{"d_model": 128, "moe_layers": [1, 2, 3, 4, 5, 6, 7, 8, 9, 10, 11], "balance_loss": 0.000447, "n_kv_head": 1, "head_dim": 64, "optimizer": "soap_variant", "final_lr_fraction": 0.02, "batch_tokens": 65536, "train_tokens": 240900000}
Below are experts of layer 2 (counted from 0) of a mixture-of-experts language model. Rows are named router (the router's row for the expert), gate (a neuron's input weights, with its number), up (a neuron's input weights, with its number) and show model dimensions 0-127. Each number is 128 + 24 x the weight over its row's rms, rounded and kept within 0 to 255. Numbers have three digits each.
Before each expert's rows: a language model's description of what the expert responds to. This comes from a sample of Wikipedia text that the model never trained on.

# expert 49
Description: Table and list separators. Pipes, semicolons, colons and spaces separating cells or values in tables, scores and statistics, as in 4; 6 or | DF |.
router:139133174141126148161102169105137165059147131129190090137139135120161081163126137118124119104128119136164144108152131081139143131110128114192140145136126105138102143107140137124132124144098120157163083154091128094125127133112147187136123107089106139153133103137127140136112113169140122159136088105119164116129129135144116145113163104125153120141147163150166113139131108099091074130135
gate0:142150129163117143143110136145112142123097099138144115108084131167131141143131131098109155095128098148088095135157154157130107121069153110138125114120103109140095107103155133199117116158167156106158145091177162163081110104148145167136132145114126119102104128138125131129164108096113129149138123103125143150141117108107104133113160106119075104138181130121144126077145127095121149161106
up0:108166143133107123148146113130101142130092086120134113106115096134133125113135119140119066112135143117135100184136137120156143095128172133133156182151129129127107144105119135176122106128141138102188088134170113130108143113134166122106161133147128105119121120114094134102149124126139123167128088086137158203105104138158137133117138141098131180168117135167137115105155149146149160166139
gate1:106108164110105152144129145142088157160161124133167130140118126133140149118067142154121127118124140118151161107130125127149121130166111076127154128106145101146137107174161138077089136136124080123197169120140088115114152184116124109095150113084119149102092138167097137132126144109130123135125131111119126164133145114070125140108141088146163143146153124132165159123123136138107115161138
up1:148135106122167131107112117121162093085139124139089146124151139124129133160195117132120143134150104150106114162135129138105113120093152189146157127122101158148109136122082115164141109117128153149066080138129162164095095085141130147155126157143132111154183131089147138124147106131145125107133096131154100113127114148163158100132129165110116104117113105127102076135123130118155134103093
gate2:154125179128160162106124151106129121098147147072145118141174128151159093137125085133117128108099175122161149144128099061141155140125137121165076161177115140118112165110115116143127106155081085153161106136083147132158126116117145153137132131112134119142118106131104137140111130170118119129134098131132163143115117126142177109139115124146126116091111137169143079168132120125091122112139
up2:117126084132091071135114124156114134142135125174109135123099124114120158119103182109137127168165096140127112107127116165103111122131115137093166065072129136137151096152123150106137150099162161126088122131170110121115137140108088091116114112178116130088149161124153136113114121093142136137112168122128086107142114130106093155120132115124110152159142132111118175091145138118168107145135
gate3:163104120150133095141118115148137165114113154162124138120087118121146098181113095151128123125125125131123138120114097151103178137121146112149107103134128130096166171170165174108114094194069129140143152142123119089139124158100116101124140094125102102137142143111107123143113100117117120085174151158126110115145143146188140139120150114170145126122125116064147103134145125136123114097116
up3:121166105157138137124115114158148111132133172125055166108110130108156089144122137128108144165144142130122149080085144128116146130160129103139136137105131125101122086182122191149124123126133127121131144109155127088156123112082128082106117110100165134127182108149108115123109122118116119106108135158131136152125130130153136171086095165145086109127094118101091119083123146140122153159133
gate4:110124138083070121135097097137095143091163128148140081144143148079140144163108129126152156127151145132106155093104145104103110100163162142112133091132114104140139159135117107145153132122143106126145101135118148122133110110048077123134131141133066130154165142137122129121092130174142142150135112106138128115151134105113075104134145147103126152126179147137117135110107131120112099178137
up4:091132135025099138102091108146135170107152125132115117128144156088161109177102100115112129132101130084123140104136151092116136121142140112124119089122105123116100161167146087145126142159149124139132104103123151119141088153099079111161126107154098116131137149124118119128096095195132114103156113113102146151149127149141079129147141129138129145121156119124098121122152124120120103152144
gate5:121137117149140153146148117113093169071152122112093095119121120109138148153098153120111139101127159171136126090101107213116158118135116142140142126128105080113121121170080148142103127170113117120137115156167112143106175146099131096124116129127158112099120146120109100130134132121108139147131157116117151094139085131125128145101106132147206125115134119154101119118135131091076119107149
up5:108137113170105109136133146136109160128103123123130147138089159095131118127131187164114142095174142149153095104158128135111125129140135146165158116127144117167126104078137143074124133131091096138149146118167062122115145145131144083117168138158124107133100155173126116124133094134123131142116134103149155176108161141087104138107124097125111089144137122145135123122135086156156108124186
gate6:130125169130163196140107123110143183094113128145115120134152146133140103140075157131179114155127129126117147110139148145083143120146124131138098105110134132111133198136156110164141122119130081135100094160107163097130157133102087137115095060121123139098151152086129133144145096140120144163116130123142151117116133140190134173101139127112120139111139138147133143128115177119133120141128
up6:093158121112072135181100102133112135123112098115106092130136114065095135097086137159095118103116126164176125123117163122109113130137138155123136076115123131161083137144108113105116154131122136133131117156126137089178090116140128130151157122134141119113175153124110143144137151103144123149116113076146096112145167134066121134126158119120079164157121137135103138132125134180142118130134
gate7:141139126141159070133109089079088127136137142128150083150141076109143144144122140146118117134111126084141093107124135120141096178132122157165141106117150129155093125133151117111123155119127142123174107093090140124137133118163121151107165116118121092180159099156141094120108151102155116131100110119153124138133128155158048144131086115124133157158096147158096127113125156148101122130138
up7:141137141164115106150120121131107093137127133134152120148160128136091089106105132096113174139142093117197118127115156146127114160122115149162120152060128102111102138146176132104083181114104111102139142158104138098135142140143088179113135099146091106127090126138116154124118144070126113114158125152147096121117110150136123140150160160099171101162128114113116123141129139102091139113136
gate8:137102132119082136122102164127087126103116164108114146088059120148156157111119135130107115148132134122138133142158162148099154135096131135156157093163138092102130107124143136126083154129141140131137147096128174134114172167119076114163138141134108127089150111133140117110120146126121114150097147094097141142113077114129102188110122142160172122148149135129119146100181123118105108133087
up8:136076094115096116108109126127087128101117169085092118099108118183159164117112118144104103129144128126149117131139181143128158091110125112164129111157128121118136103107152118123129157117129099116156131100101152133107171140080083098171130145120105121085107099123107111101139130106099126124111157117107175146116065096110108158124137102155166128138120147138098143094157145114097121131125
gate9:129126157114134128117140128124136125115136110131138089113111110139121076086158102039077197117096116112150096089131127128118104130133163145112148128091102160166137128120101137120144120132116147155137125142106152145150119133126166152147148139087098129110106121119167092133103134102175096160070105105123140119156098140150094118137120099123138145147104114136156105131092117088149142133147
up9:181141073180104141166138153089156124155142135146120138158120129099133149132139166164127102132128145160138159179164104134102140128134118109127123107129128106118104116133121110175150125131149133128105160075130105080096112122173151100143127106143139147112131118122161122136149121135111161133163145112104095109097152131144148165143189155092111182086115138115119145163091137128143110131122
gate10:155169127135119148143148140151112122092144099126153111156141132167124103127117148137125117121111171137109129112163136101163154117128105116172085181121133129140158127138128111135143122134147138155145142096155141105116105083095211147084064152121123110140143111148092124148114125161121166094120107122113157123180148124106142093100157136069108131110119161131150107147152132124111099119118
up10:170164135125120143137139134154114140098147075134129110137131128151146104125118138127128111115115157129115135111153125126171169132146105099185112193132154137150158116160128114129154117132134143150154139090153160105111118084091213146094076151115117096144138109121096103158113117172117161106130122116114165119171136124120138098111149125089115141137116166135159100123152137131092104118118
gate11:091107147138082143149096147105097161129120115149160063122117107117156149112149150143114132134143102119147163128128130141092102158142141128162159125141145112096103108159163153107147129139138081075179103143158077129124157160117133157186129096126108115146142104132154087166138131108135118135129104115131123105110160093117089164138122100129147134146136102152147137115146127164076113134122
up11:155179105133162114097149084156154102146154135111097171139162185174108104162124120123123124119101176126128128111111125109143159121128120127099080126135136168131123137097109105135125141136110160169100134115069166121134100084124148079071123146127144107117116127124076156098115133160108138122120153152145139131169116134138159107126124132113120119091117143129097140145107102101163146122134
gate12:142152095075128133110100131129128125114124119076140126061130099108107119104142102129172106120118096093154062101148142169099130168090134147134110068117152100133125129144126114130147131133134172130113132127128155135147166141081114132128154129075117172146139122139147115155145112178100134152142092096108114114150110132112125157161103114119087131153148123117139090115098145132112158144127
up12:140092146157179111112135154112100166141169129179136122168129151136139143099111159128079137132153146156127150137137178098151142070134136127115145163134108155135117146150095133129087116085103113131148144157133070134132084105180139160133117132162136127102135139144113112115107171111146144156113146130131126152097152114118131114110163133119186166113122117126101117149137104119146080110133
gate13:120153137118117129107100177105104110134118071106173114099131099145091137103121124105123139099163129108156093174163096126127199138154151147151107115116109148130129160104075115136118123156161124103120097099144137158131141115173098140117158111140135163132129142124110104151142098125137112142103125086109162158136076115132148154165118111117130175137132121147157111141163160114177129130131
up13:109138096122116133139094132103117105122162076115140096102108094126132133107142072109138158079119128117112123129148078131094153137098136125168095124088138139120082129124128154113158129163167111138134104086121111154081082127147095128145112103113136133137135143107133135147142154111127090122126158125076154116171107138111125171162118058100143117116131129145121169133129147140133138175101
gate14:114117130098144114149136138152135120085115151136156175147151149170118097155134126145119127140141066113130133150121129185151111143115124114172102118118067128121143094118120134149107114112139160148078139141125132127154143167116114168104148121097131132182120125126100115096148117151142132103105130129114158106165108076076122152124138131175090130163093120086133119136160141074132145139131
up14:110135145149136104106146165124123126110109166121152124129076163164079114159130150158135119134141067109109140114127140129124149114138136096137094114112058108140126095056122145137123145180150143125107116135118144111148100136131165189113160130098163072094087132136113116122125130151132118167123118124120157140116120118092133151136151157155108142143100143076122118124142098137135117153146
gate15:109101137139124148161100137092155109113133120151151103121155103100145106141130126158119135116093155130177171130126153137124074131150131149165137147125120104077114123131139093153113104128153058120159144149150117124131136165126155161164153107099137174155146115146126145111130088139148110131116135091110143090141141118132121145120113155139101163177091111183139154122103138122083098156089
up15:099117130138122165155131117120162081133118106151139142130144147086119101130133131143143136143114146133168167144125152148127094155172131155150125152124121116040121116135119115146141131123165075098146130142181113085141154184149176139113118116111151168131150116121134127094137100139141111120142152103128151088136145111153119145137079148148087176153100120160141133105100119127101100142114
gate16:113158115156116126128078117106131129129150144130147105151140158120125135120075105122122122096142107154118093145098147127101107076152161106135130119145092143129154107155172120094125124182114123181142117103101127132138125117138079155139167169155181111095119161120125139079140119130118136164118153155102118103172120139125117163103142124101148106138147157167127115097163139179120088111139
up16:131117161119168105133177160161152142131091113116131130111106091141142153128140130112110163106129160127128169161125099084132127103095111177124097142172159131121118151057092086122110127052138106103120117155142117109114136126114135114117119126111112157141103119140109087150124127093134119118124101119145134169072110120148141099133122132150118165118131106106136154165113166075142126135117

# expert 27
Description: Digits in numbers. Single digits and number pieces in dates, scores, coordinates and tables, such as 90–64, 1997, 2021; also sing in missing.
router:147116171136118104156139172121130133141106172093177089124144103086108131145095129135133148143159132125123130156135111142159161147095109146141116107138077151151148127119119081180119106145112181155162111112137098116101103143167128123148108111104148121111117109132165117125108113140132148135130133085119091125160126126157112170104133098134125135144153121131179115148124106071134107112195
gate0:141123158145156118105091150090106132147101160103146105100131072119103156150119125135130118114120136075118119124123127129139129122094110149131104138124080113131156140119123045153156116172098137113167143139158093114104165147161154132134104118144134092131115100157112129189125123152112124161061131102107108138160133140138139172131138101151151133163124119151140098149125149145136099116169
up0:118134107136114118157132104179138127115142074161130149134132152120148122111142126130139146119114129169117139115111113131118128134149140129150180136142165134131096118129158214109122143071169107125113127131119155130161090125094092125142156122113117155151146135105131124084146108114157138114171159173167162138098150125095122094141139145098125115085125126102111167121124102120092168149074
gate1:152093109124137140164126138111119085135103176098121141076140141143194127101095170132143135141149137126126129104154105143142135131123097103124122125103154108100116087117146119155087123135122124149112116082115110130106126098165130131107132102125123122085084164140198076089118110133172146158133094097124134138149153071141141133106135141125104124135175123115140130137113139127113152158171
up1:174139110104167178155143133133141143122083158124113101125089185130152145102094159112120115142162128128156076104145111161134134128108127159134164145091127097136136100108166149142094114130120116101075119130108152136103126104140131166143155094126171130095121110107156076147113094102140143146121118120136119120141148100102161134128154151128159130108144094121099104138145116116118189163134
gate2:114076094082035124141121111104129125150143115087133132098126135145121142136147149118112126139133133128102108107144119152106120144158096155102089100117153106137077106167110109144146129134122145159090086143142151117135185141116110105116178131142143149122098112120175105158146130113113116120088102135112132104105126164071110114084123151129131119108134143126138121127162125097093097134135
up2:108082156110109127134176105120166177125147095138107116151139140136138126130111095135144146084144119117084195127150106118103099138096139102136137140116141120175184157135090141130103123109157107110116187132103146149122115137123134160159155124164086148141116148089119130162138154113124156134166143121143155136136107118152090113159090108151116145127144146104129109115138119163128158182118
gate3:149101124112113100121146113105138147131111144146117163143155157134138133110142132117115126170133183134119140110127132161122085091123126113151096136127118084110134111130126118156120046080132153168128150132144152098120116098143137112134179103115114099150119140137141121110104123152129113080126142107185127120125119109150075120100078176106121109155148138133133151181142112129067127093109
up3:124165137127139160161100157159147113101136102099144106152101104110100102154102134138131140113123080122151140145092107106094171153128148153098154104161141177131124155124138128116138206146108121101106103131109124158128134148139113167114044170114137165110144128120113127123145132093138134169136101137088140130128133145120200125145141103145124150109110131139128119119134120140164111158145
gate4:142141129125156138153089170111107155156142118100129106137116069112139138135114114132143131126156096139112174142119121173139134119098123130093089117140154126147158105125160116153184127132090144149178136107166108125124128114117125121150126128107170147100137091125142084129075139137132132172155154089115133182149107126123199151139092116172152140169127122100130126154136135150118141159131
up4:139108126148123113096157065119151136085124137113117150104145157132134110119152120136143140136109092156131098098157158087136142105183127124148156098144099157118073152174092117093122096143130158133095104184085119105129146136143090118122098116119121108096120187132110129117152147110163133125104118148094124088134107128124102136112128119111114100117113129128125166107118186090107115118160
gate5:135118122104129152166096116146152101109085142117170170154127152151166148162134130094126157126129092104119084134151112140131113188153123123108146129123132086162162114138144115130133138087132111102096110128133130173129154110123150097138125105077108118126143122141103103116157078104122110109130139108144076112140130159106096131162163136158156094119201109088133128099127145128141140110156
up5:130140133132136113129129130128118133111132143145120112102129118108090118139133114149132129120116165141105197107082139138126143099118104160106100118101109159104104165137121157104127121162137171145143127134155136105118107114119132146101119132183151149088154120139162147138118159129135129143136135137110203107152090089119135100112134110114120131138034163183134162161108128124112120113068
gate6:150127140136104158117083153119119166128099127136122136118089113154121173170086160125133130103130143147069111119155167127079179136111118141117141085138106127151139154140128109119150111144135153103131110138110110101113135166160103121196126098116102110110149086131155105137158115138129102084116143135088090122140152099141107113109099135148183114141107098162135129130172142132135109090126
up6:146108123125115138113134134130142152107152155167159164132142159133131180167146112136133118115115137106093099127164186126111155147122120158128128097090071103168126167142129113105123118158099145091160150131147152118127165133174128162149080080101106078097180112122128106124113115116125119123088130113094104101132169104133091130114152141121145118132096121119112131116171106120150109109116
gate7:143172143110121115122126161112128127147089150131106106082119114111110167079067076124132096109154176142118122124168087065078118142141114093121110148140141114128130118140145141143118109130141161149104148104169085126111137098141110141140138102160133150111117113123143161118114114126179128164152103080128139130090165128181160130105114144117127149126153147162125129145145125116113138163131
up7:095111127173130136141115101145145149121182124134139110154144145122165099170159136121104152142102136126156131092125156192181124157141138170147142103102079144129132116100119118118113141149131114105179090137097128133132083184133149127112133145139107103159135159166145115161141131139089110123138156144124140110184099129108092150119168092144120131109111134095148158096110103129143128112114
gate8:149082113124140120138150111102145125171100106145090121141148126161124156121085108137144081097142163180120130152095126121130128143154111122173130149174130119145118127120153111153088135095116142158144159207121135112164115097137140135114157127139193137144128095174127117148125146123110132099114139091102141147101131125131125104071087132072118134163137113146125129138130146133106093126120
up8:173146138141107127122150159130133130110137101133111128105095129088098150122140122130086137176129128120128180138164164101106115121133088102131102161142134122115063141156073152141146092091154129168125123121109156139083145146129147157165134126152128117109143130129119140152132099116149137143120137184177095134117099148131122095112158150150143124128116149113157125138108124041151122099134
gate9:153099114145174150135121151118129084157128101127141101136103095122147131116093130165143092085146161160089066152170135104130146105096192113151135117140113132145133129150160072115122115126115146084132145078136140119179134143131120128108134102100124167155112153129112117149117132139130130138156118101125096163133123134154145156128105162131161156091142118151095111163148134132128176132156
up9:083144150098079096123127124149130190103126149124112163100151178146132122142143133106101159176129090110137176123079133149136137157161081094105143132100133121109130138127099155132138156143129116164111102159113130163114126122129119121149114150167113097098111104104142137102143156123147112130109134146134158075137117134095110098139121092150089102155109143094152145067123121145121113148140
gate10:120126170137149091089155141127129132129139078140115172069091102148124096086120137098088091121134137139168122129137109129135152131117166157154129144137116136113104136188115129149161149135113143130131134072128140119132146121150131128097127144155173129144127107163120140136142068136127129121129106118152165089154116129118170133137139167099092164109175075115136127137087121118114159119163
up10:142143123133153120127134145101168113132174111129093177110133148156121139117141130138133116144145161149161133097112096119151103139159143152134146150105118115117136141197099159120132141132110152126109134081109146097150136107135136099107169093141173149132124143184093119117131069114148128106105125129187159094162138127139151115126137168137123165143174091118163141138097090119093120104148
gate11:084125137133140126133130180109127141125124150118144127130159121112151133188106118100129136110131159117162139137142075156158129129133122132090103106156083126169126098118133093117140101148135144127126169151138108109143169134145154104197133132135124138125103151143125147161096092148053113175157136100119149158132090108156107158136143128139132094088159146159129122114163096131138120104096
up11:084179122144117096158129157107117127136163162106126134149164118114119125133081123107149163127121168130145149139117085150113115086120122113119125116120155103194113133092184089123123081132145144139139146116074147109104150103137119108185139082126115120110089122105109143150119134142097154143154139109094146146122160128147132145144124122143159101130132135146162141136153066113099100142108
gate12:126093120161123093116116111116101105170144128109111158131091168125146114142154114160110084143131145101097166143111079146132070119102126106122113147110120116131090114133155122129113161136139154141097123129123143085069158169125146144135188124089122110129095100111145138124120131125171119103112157108133137139084153147089134164074129129116151119114139126155125128148144081128103170164127
up12:128116137126185093086135136120106104150102107093114181109095142093110123112129101123095105127123160087097148169112089117125108164111155104091137127099136122125091128147112095119120131133158147113087125123139136091083145125138128158101145168145120127132154138155187125140155128143180108115175143108152117145122162130130149144072141147137153157091099120151163158120117115127103153141121
gate13:094133128105094157153115115128071156057115128103135133165161119145123122143155160168128122127134146114149144142148129133097135140099156137117139126136122138127126138177125102162144138183115111154111118123146117130110130194160130158121139140138114102105167117121109138106101116089118147116108081098082155135157132124117121122107115132137088129095148114120099138131136146130186078198119
up13:127090136099121131125120170144122114162111151119108126167130124127135088149141088122132124109138127080115137110177138106100048138105117146113182126119099115112174137160147127118162159112145132091130115124131109167165143140074123125142136146147109153149125144099128153116123128165093127143132116128193084093123155131146135087150127115112162135134122155122174185114124145143156116126130
gate14:144075128122182144139132134168134114142063150123105152118120102111084129146153152137106152115121123124135200161105159116120144147106128124157177125135124119091106112124138128156154137131101097069144103113106127093172129147135175121125120140105142130151114076103141154138157123130126137092107144099146139140133099125097137102164137102120173095166147109132128108131095164144124162126144
up14:102144110117132185121146140119122157145112131118081118120088127149100100121161114144114143129130096086176130140120137139109095158117157123138111132111158143097139142125101108128134151141096131082088101117130139145135101169147119097156136143059146105172168113117140189100129165090121119102154122124128147142092078154133148103122155144135105083118114140119115108105121169127162138158155
gate15:175184135136112125162155094169128113131175143129175152143123121117129129145149134105131161135106159104119155151143153141145109127100143134096127147176154151154125078146130111137113144169126125161149119113161131110105125103155143123122122164168138120156134097141138165133122086109127142143128116117134095126153146085099147151175099179144114124126121184101122102150130111074118132080150
up15:071076145091133141120117153100093137162095121122095111119130133116139162106092143125149129096156110140130109107102124129133142114135111124153101131086088108111097181101128170124150128098139102116123129126100126144145131159142089125143119119072138157123111152122118079124118168145121113142120143129110155129134127154144134091073172106115127103133112075145112150132151126161126078178089
gate16:147117129111154101130128163155110096129115127113167122120125154134094170159128099101082163165163110142147121110111125133161162132203130144142105141137105141137151134140159143122166152141128160146131089145134135156162125148164137125125110125092124122091106126153132107074117120134126124138122178089113134111139124114166125077164133178114137156153077131132151078154123118112096094135141
up16:143128123107137094124126162171110112119106125123175102133141148142108154173137077116100134167149101148150111124102146127144124150192116109135102154130123138145156113125153141138169146111150161143100115155121152163147125140140153128123111127089124129093117133135098150081121115123120112128113168112148126151123117113174114084140126189127148165171092160134159055146139114121089098137129

# expert 32
Description: Table cell separators. Pipe separators starting wikitable rows or between cells in sports, election and chart tables; also semicolons dividing certifications like Gold; BPI.
router:158163107141145068129107141109146150150100122082119112104143150121084141107126157127075129164126150150097186113156123129161155169138148095172120099109164153093123081141112131138109130131114129134112102096134090069119133142156135127152122158126072094151161105118114122147097090148108126155114135116159101124108106108132106181131087114118129134105130150131135147134128133115110136141133
gate5:148156137114125137095095080128118101123116104117131106111121157106102136107188161155113181126122099132103101117147127100121120177105107126132118137107127128133158159092157130117129141164104111158158118128163144066140110105197122161099193145133159186137107127103119153118137103117121100123131139140143139131088122139121108173138109106136160108157124151122137093086124118133131115136151
up5:093138138144135124094112103091114127160117139147139099123150144087118126111152092120142122118132084152144145130140127125161074135121092118160126133156141126073116115062113108121149168141084094138130090151165102103156120138143127157110191133127160160127071106136120147096129115096120092113131164146181119126087116157126096137149119109133163102140110148128112117107111108154135099138138
gate6:141116088114147158136145149118094078131148126150139166141065109157093127118107177077118154164161170157116139173136127128174115145156127109153162149121143096152152127180113138142141105130114140097147164100135141124121178153143159139135138122120090121093147116125143172129141123089154130168135087106133145125132108143130170121121130124105167134126082129117107093136131131157111140115145
up6:158159101171149116157122110144125117132130101159136142156091126110134097097125135134140086123106151107125145105163106108123132129149156133151115085139211115154144145137154126137140127134143135119140175106142128107137140087132131151106146104167095081153123160170174132123128099125168129170125155130141089148133173155172152134139108141121113127120136145135120104207101148123154139116116
gate7:111075130139099141177138130148101108101081097162160101133119133148174100138136143130153114133147135123103145127121116153116133117092161142207156150138116124115122139119158101106099116140134080085150128151140135122110144158102119202135124114091131129143112132138140124147154144105135093120179132096132109100134147118153107118103168130094126092143139108147187152129121106106127091134123
up7:156134096122153129102108126127162161170166148103118164130125131101095148099155087160101133124143130136161140100140160126147137112152116111061092101108111126129162100108119173140160134134118170140125109088120139125130114089135142080168135153157130134135117080128113130114117134141123141105092146176117150168114138135087113178127092120160148154125107156082103091134133114135138158117140
gate8:125101148144129107146130147137141135117097158118156150088178149077117095127127107087114166129101131153138157100139095135131130138186125124121119160142146125086145115102164140157140126093149122111133100102106138078140103161132148148133137121165083117158108093136153110124164116114125139107135180111144102081150142111141123147127132130170170080095111085164127125119186146132135139125137
up8:099137113131159129108112138078147112112115126159130135142115094129140167091099136144143116126153150150093117142132148104128111153078132205131118112085120122108133107108138132139096177157119105146137132138150108139122129108102135116159118193181144100089135160119118149140135104150096110152110118113181168125113105144088140127147138152125102152199149113127136117112088101137117130159120
gate9:173124116128115141135125137087110126135093114165115125140121115144143095120122138171157090152158108139140090146142197119185145118154111113137115103140137112094152134157152120139135068129111153091136213132138109090144163122142124137116135173087101141124116136181151151136109100181154068124118145116131147113135130121110137129145136128108106119120119154124114107138133135148095151107116
up9:104130121152098094123143098159131179136144131079115128163137138138125139133127134104089107106075132153145148156102126127120071104131136114107131149117105143174127101105077119146101178135109124157116080116128122128088087141120135125147100129156126123115110123107130106117099183104113138128143118123120076143149083150103130083094148139139130149176135133153148161114097154067122125113130
gate10:124129130162098139158105140094119118147104135146124133093135159115117138128098125110109118162140177154117157118136098114107118138105164105112130147112096183149165142115114101131106119076105155113138105135105152149109113132104128158120098165184122124128151092171093149085125104158133121159096106158113102117143118123079106161070105132128149090111119145135093119133150131124119145161187
up10:142123150135126084114138135124119123088106123134130119090109095105124154125132108176132150154100108077147139132107112108191129081125138158134070088127138137125132125121086134120119153103213136100100141152095119115153109108139132093121119108144102123188148169115136126116105117118144101138151133129169134108134124135150149133152127111157106153135130096121152154114115133119186181132103
gate11:136126137147111201122138146118139172109149141121091141161149184174119099142119104121092134157086133128140185106151131146129130140137149126115130134143129147127110147145101107149120108139107131124109109120119117127102161147134147147144099115098108131082170112150129152098131159099097120125144105121064148141129100078134157175154108118140101091121160139132138129169088137083123140112174
up11:123156138153132111142107144161181114118115081176126112107124130107152173123171145104167139112109096154151121094143105156127079152197099141127074134117164099133111141130092140101168092149124105132133106110163101116114139123161159153134149106138107149141139165108112126127146126079179136107139191130138101140139109120126148147143117164124134160124137129121123109158146150109138126132126
gate12:105119159104153145132072158118081151108154095164186105124088122140116108105145156089114135095085105126129111107124135149121090137124149102087121099126129105145159129150142123099090152199106142144140104127132116134119152107102091152143139110128099144142138129123132153123098118162120129152158138126112124120155149161085103153114147146145169100117078116125108108147114106139167109144084
up12:123146129165089123162196116178158110132118147078125144165133125139090126119096141120121157145137138124143168143124116109185163083132068077131150157113107107156121143102127151168148116124152126124136124143096149096141131110153176106118096130170142110147111116145141121122117147121104141122132081121109092152123119096135133111114145162126114154113137153110141080145143142129091146088128
gate13:131095143146127085139075123086143152094123129134153157088127125085130155158123153138120114125135149145132133135142129136100126138114147157135098106181138099083133110136122114187143150130116105133143131118152107117136125106088155153110142123136075085150164098166093199125135107111161115125142147119145110088091118138104124127094111119113126116156163096140129146170135122118119121150064
up13:131116087137145132096147149168093122155139156143136115114114072120111104118104128109114144132119097102142152110114144119142159139167108149116138181141153162099106162105117129122114097123196149092102101168144112145120081113121121110130115115113195147128129119126133082121129121141147136155096178151144129161179134092179102090151144128116119126125140124120149131114148152098145141085142
gate14:115061078120127101109096098129142130130099127103120137129171099127170130146156165104129185102105127124095117112102127138138066093126156089139100127171153124176086149134172134126198140145135128121117154112126111097118108136152147122146153137119137135136143114129161144117161142128135105106108141131136115076131148153122163086141120123133156124161116102111082137105110149108120128130105
up14:112152125120144103126119177080092133119163127132095114134142126133144168146114060095135084145168142106147132132140123160096123108150185136128127131099111136146147126124095123102087160118111127099123083131112076163118140118117105143169100108140136100104123109133177086167120185134130135135115105132122114147143109154104137157133111099123148114119148174141159156138104135079143152132110
gate15:142115129124108093153148128168114146135143107121116128068148165151112102086165116069127131127126148109133126118121104077135136110112171158177099136156092141162105118093119132132116101142154104168137105090128164149119107126122104160123145129116116078139085102125115109140104119143120128134092138138106119140117133125144153115121122167151142147135155096114154215113153139106173151136127
up15:143095135096115068174132092147133157173132104122127152122142171127125127092142116111143111133122120124159140123120128098145125087107185149147112147185120107137143113082122142118118131156166112159145110078136135107127087092118104123120127128145127086182093082088120095124117125129160135122124136134129123107124152148172145111111143163120137157138130099110139189092157123117151150120113
gate16:083140151190165138135135143134137107101138116142141147115146138142188131169150100146127140077111106107162123132146113119133128135096079185182130126134086146110129146102130108068127123111140139103165090137129178139129126109129202132091150122096135136152111125127117134099183127116143113118137128149154128130142095147083085140125142120127134142145151146161144130108140103130129112113138
up16:160111121100121110094145087104117150128135147122125099136140097089125130093105158128126154174162127124121114126131113169132145138150157123101125097143154081148109132158108151183108133154147102146083159132137060088130112144132045125140131113158121116110103083121130136138122141126123138123110167110123125119082154132175153122169144128158137113125097097119092107138119119144159122168127
gate17:110133141117150157148060121089128110078131097087151110121124124115109123102125183067109137126115132133106139089151152143160161148085129122159099157120160123116158139088123090133150080149119144164132104125118167119139150137164154111103132130122094125142105098133155168143127092125158145132174135099150136106141123082148118171134108152128139152124095125164147099147127104120108120126117
up17:109129138142164163155054118122112119120097113061113128100124113103072123117137149115097159113083135138125131090136140141127125149095153125156087151149140104118102100088133089147152128131100144147156070110097156116170118119139156123119117114136098120121142113136122144144159130116120137097166171102149129105093124081131092149111108118160141134139106121157180097139139112107119132138146
gate18:148123123142095147158129148129098121133129152109137120138162141138159145116138121125116115126159140170120140163141172139145190114144083123124127124155138140136134113089119128137119122129100155131162130162136144101113084092185153123152115164116136159078147119139132071117134124122151119161140116125132124160086131095117129091105156134163145137153173169138185131086160123114104119064102
up18:077089151110156161100137109135164111123111125111142120143090143153121144155106114116155126140118144134105174135121122130090118114108169148111108115135095136101109107175120123119138096136191142122140140126116113158193116181114128139117108159115145131142163148079148132135126129112104133087120132140105137124159179154118115139107091140123090139096128069140119176165125095107150142140159
gate19:089128129154140123133139158144106169125100112120123109098134161076141158120116171086119130144100119112153126121173111112132133130123132096114147122134120128100160154093125100179104137160125095115124072178174139098106141115135135121138144136169131182130058084148113140104123099142154154166120099106109117128114118091102126164140104139144114132128149130150097122121144140135190121110133
up19:167133139099121128145107110105143098116159136125134131175105099158114111142114094167144090132126134149100135121081141147173132152173144135144128177100144131128107100129142133097158137106136132117142178087103130153150114133102128115120113103100142102173183162119141083172134176125116139112111171136146169134159134143156113124095147129125121136122098127127124155124123137109043132149133
gate20:156113153152119130120150117144177130153109155110131101168145131109158142116130128126113153155127111112093163094118071023160102108134104132123125130127114097128145123138165147143119135100101132143123092162134147114138124118140097116130160161167153122146132108129125149114106140123092139103140120105176119134088141152182092109107130143113135091165117138081133109172150118163120119119116
up20:112102105115112148138111139132142101111140138103141144115082134202112134117093081066133095113124160141136136127140116121097162115136146123135138083140098134150145119128108134105126168181162106129083107094131166154139111145081131090136108100106110122129109108117140137148140116141189137141130105127080112120149114147147150109122112114114123125080172106183153145132121153110109145158110
gate21:119147110157151113123151137111123194141175119132149110121112166095108147153128159134087136137155152095137133114146149104094144126129163139098136098131136114151140149159134175123152086122122109171155130177146123094137135113118159108144113159129126080093141115076140114140108111136106152142069103121065140139128190104112094124119113112115131167102148115123094150132102133137128123115103
up21:153150115157140107096130143150116170124136134129128142150149138105113125154126163117095170160155160100118142109138136113112122126101159128158123160143159124158121099163147169127146122126142121173184120142152095068129140109116178144138128191117111080108151110088129123114115151132127162138106121138109135144123138069140162138090148113126109127107121102114103096082099140125125084081118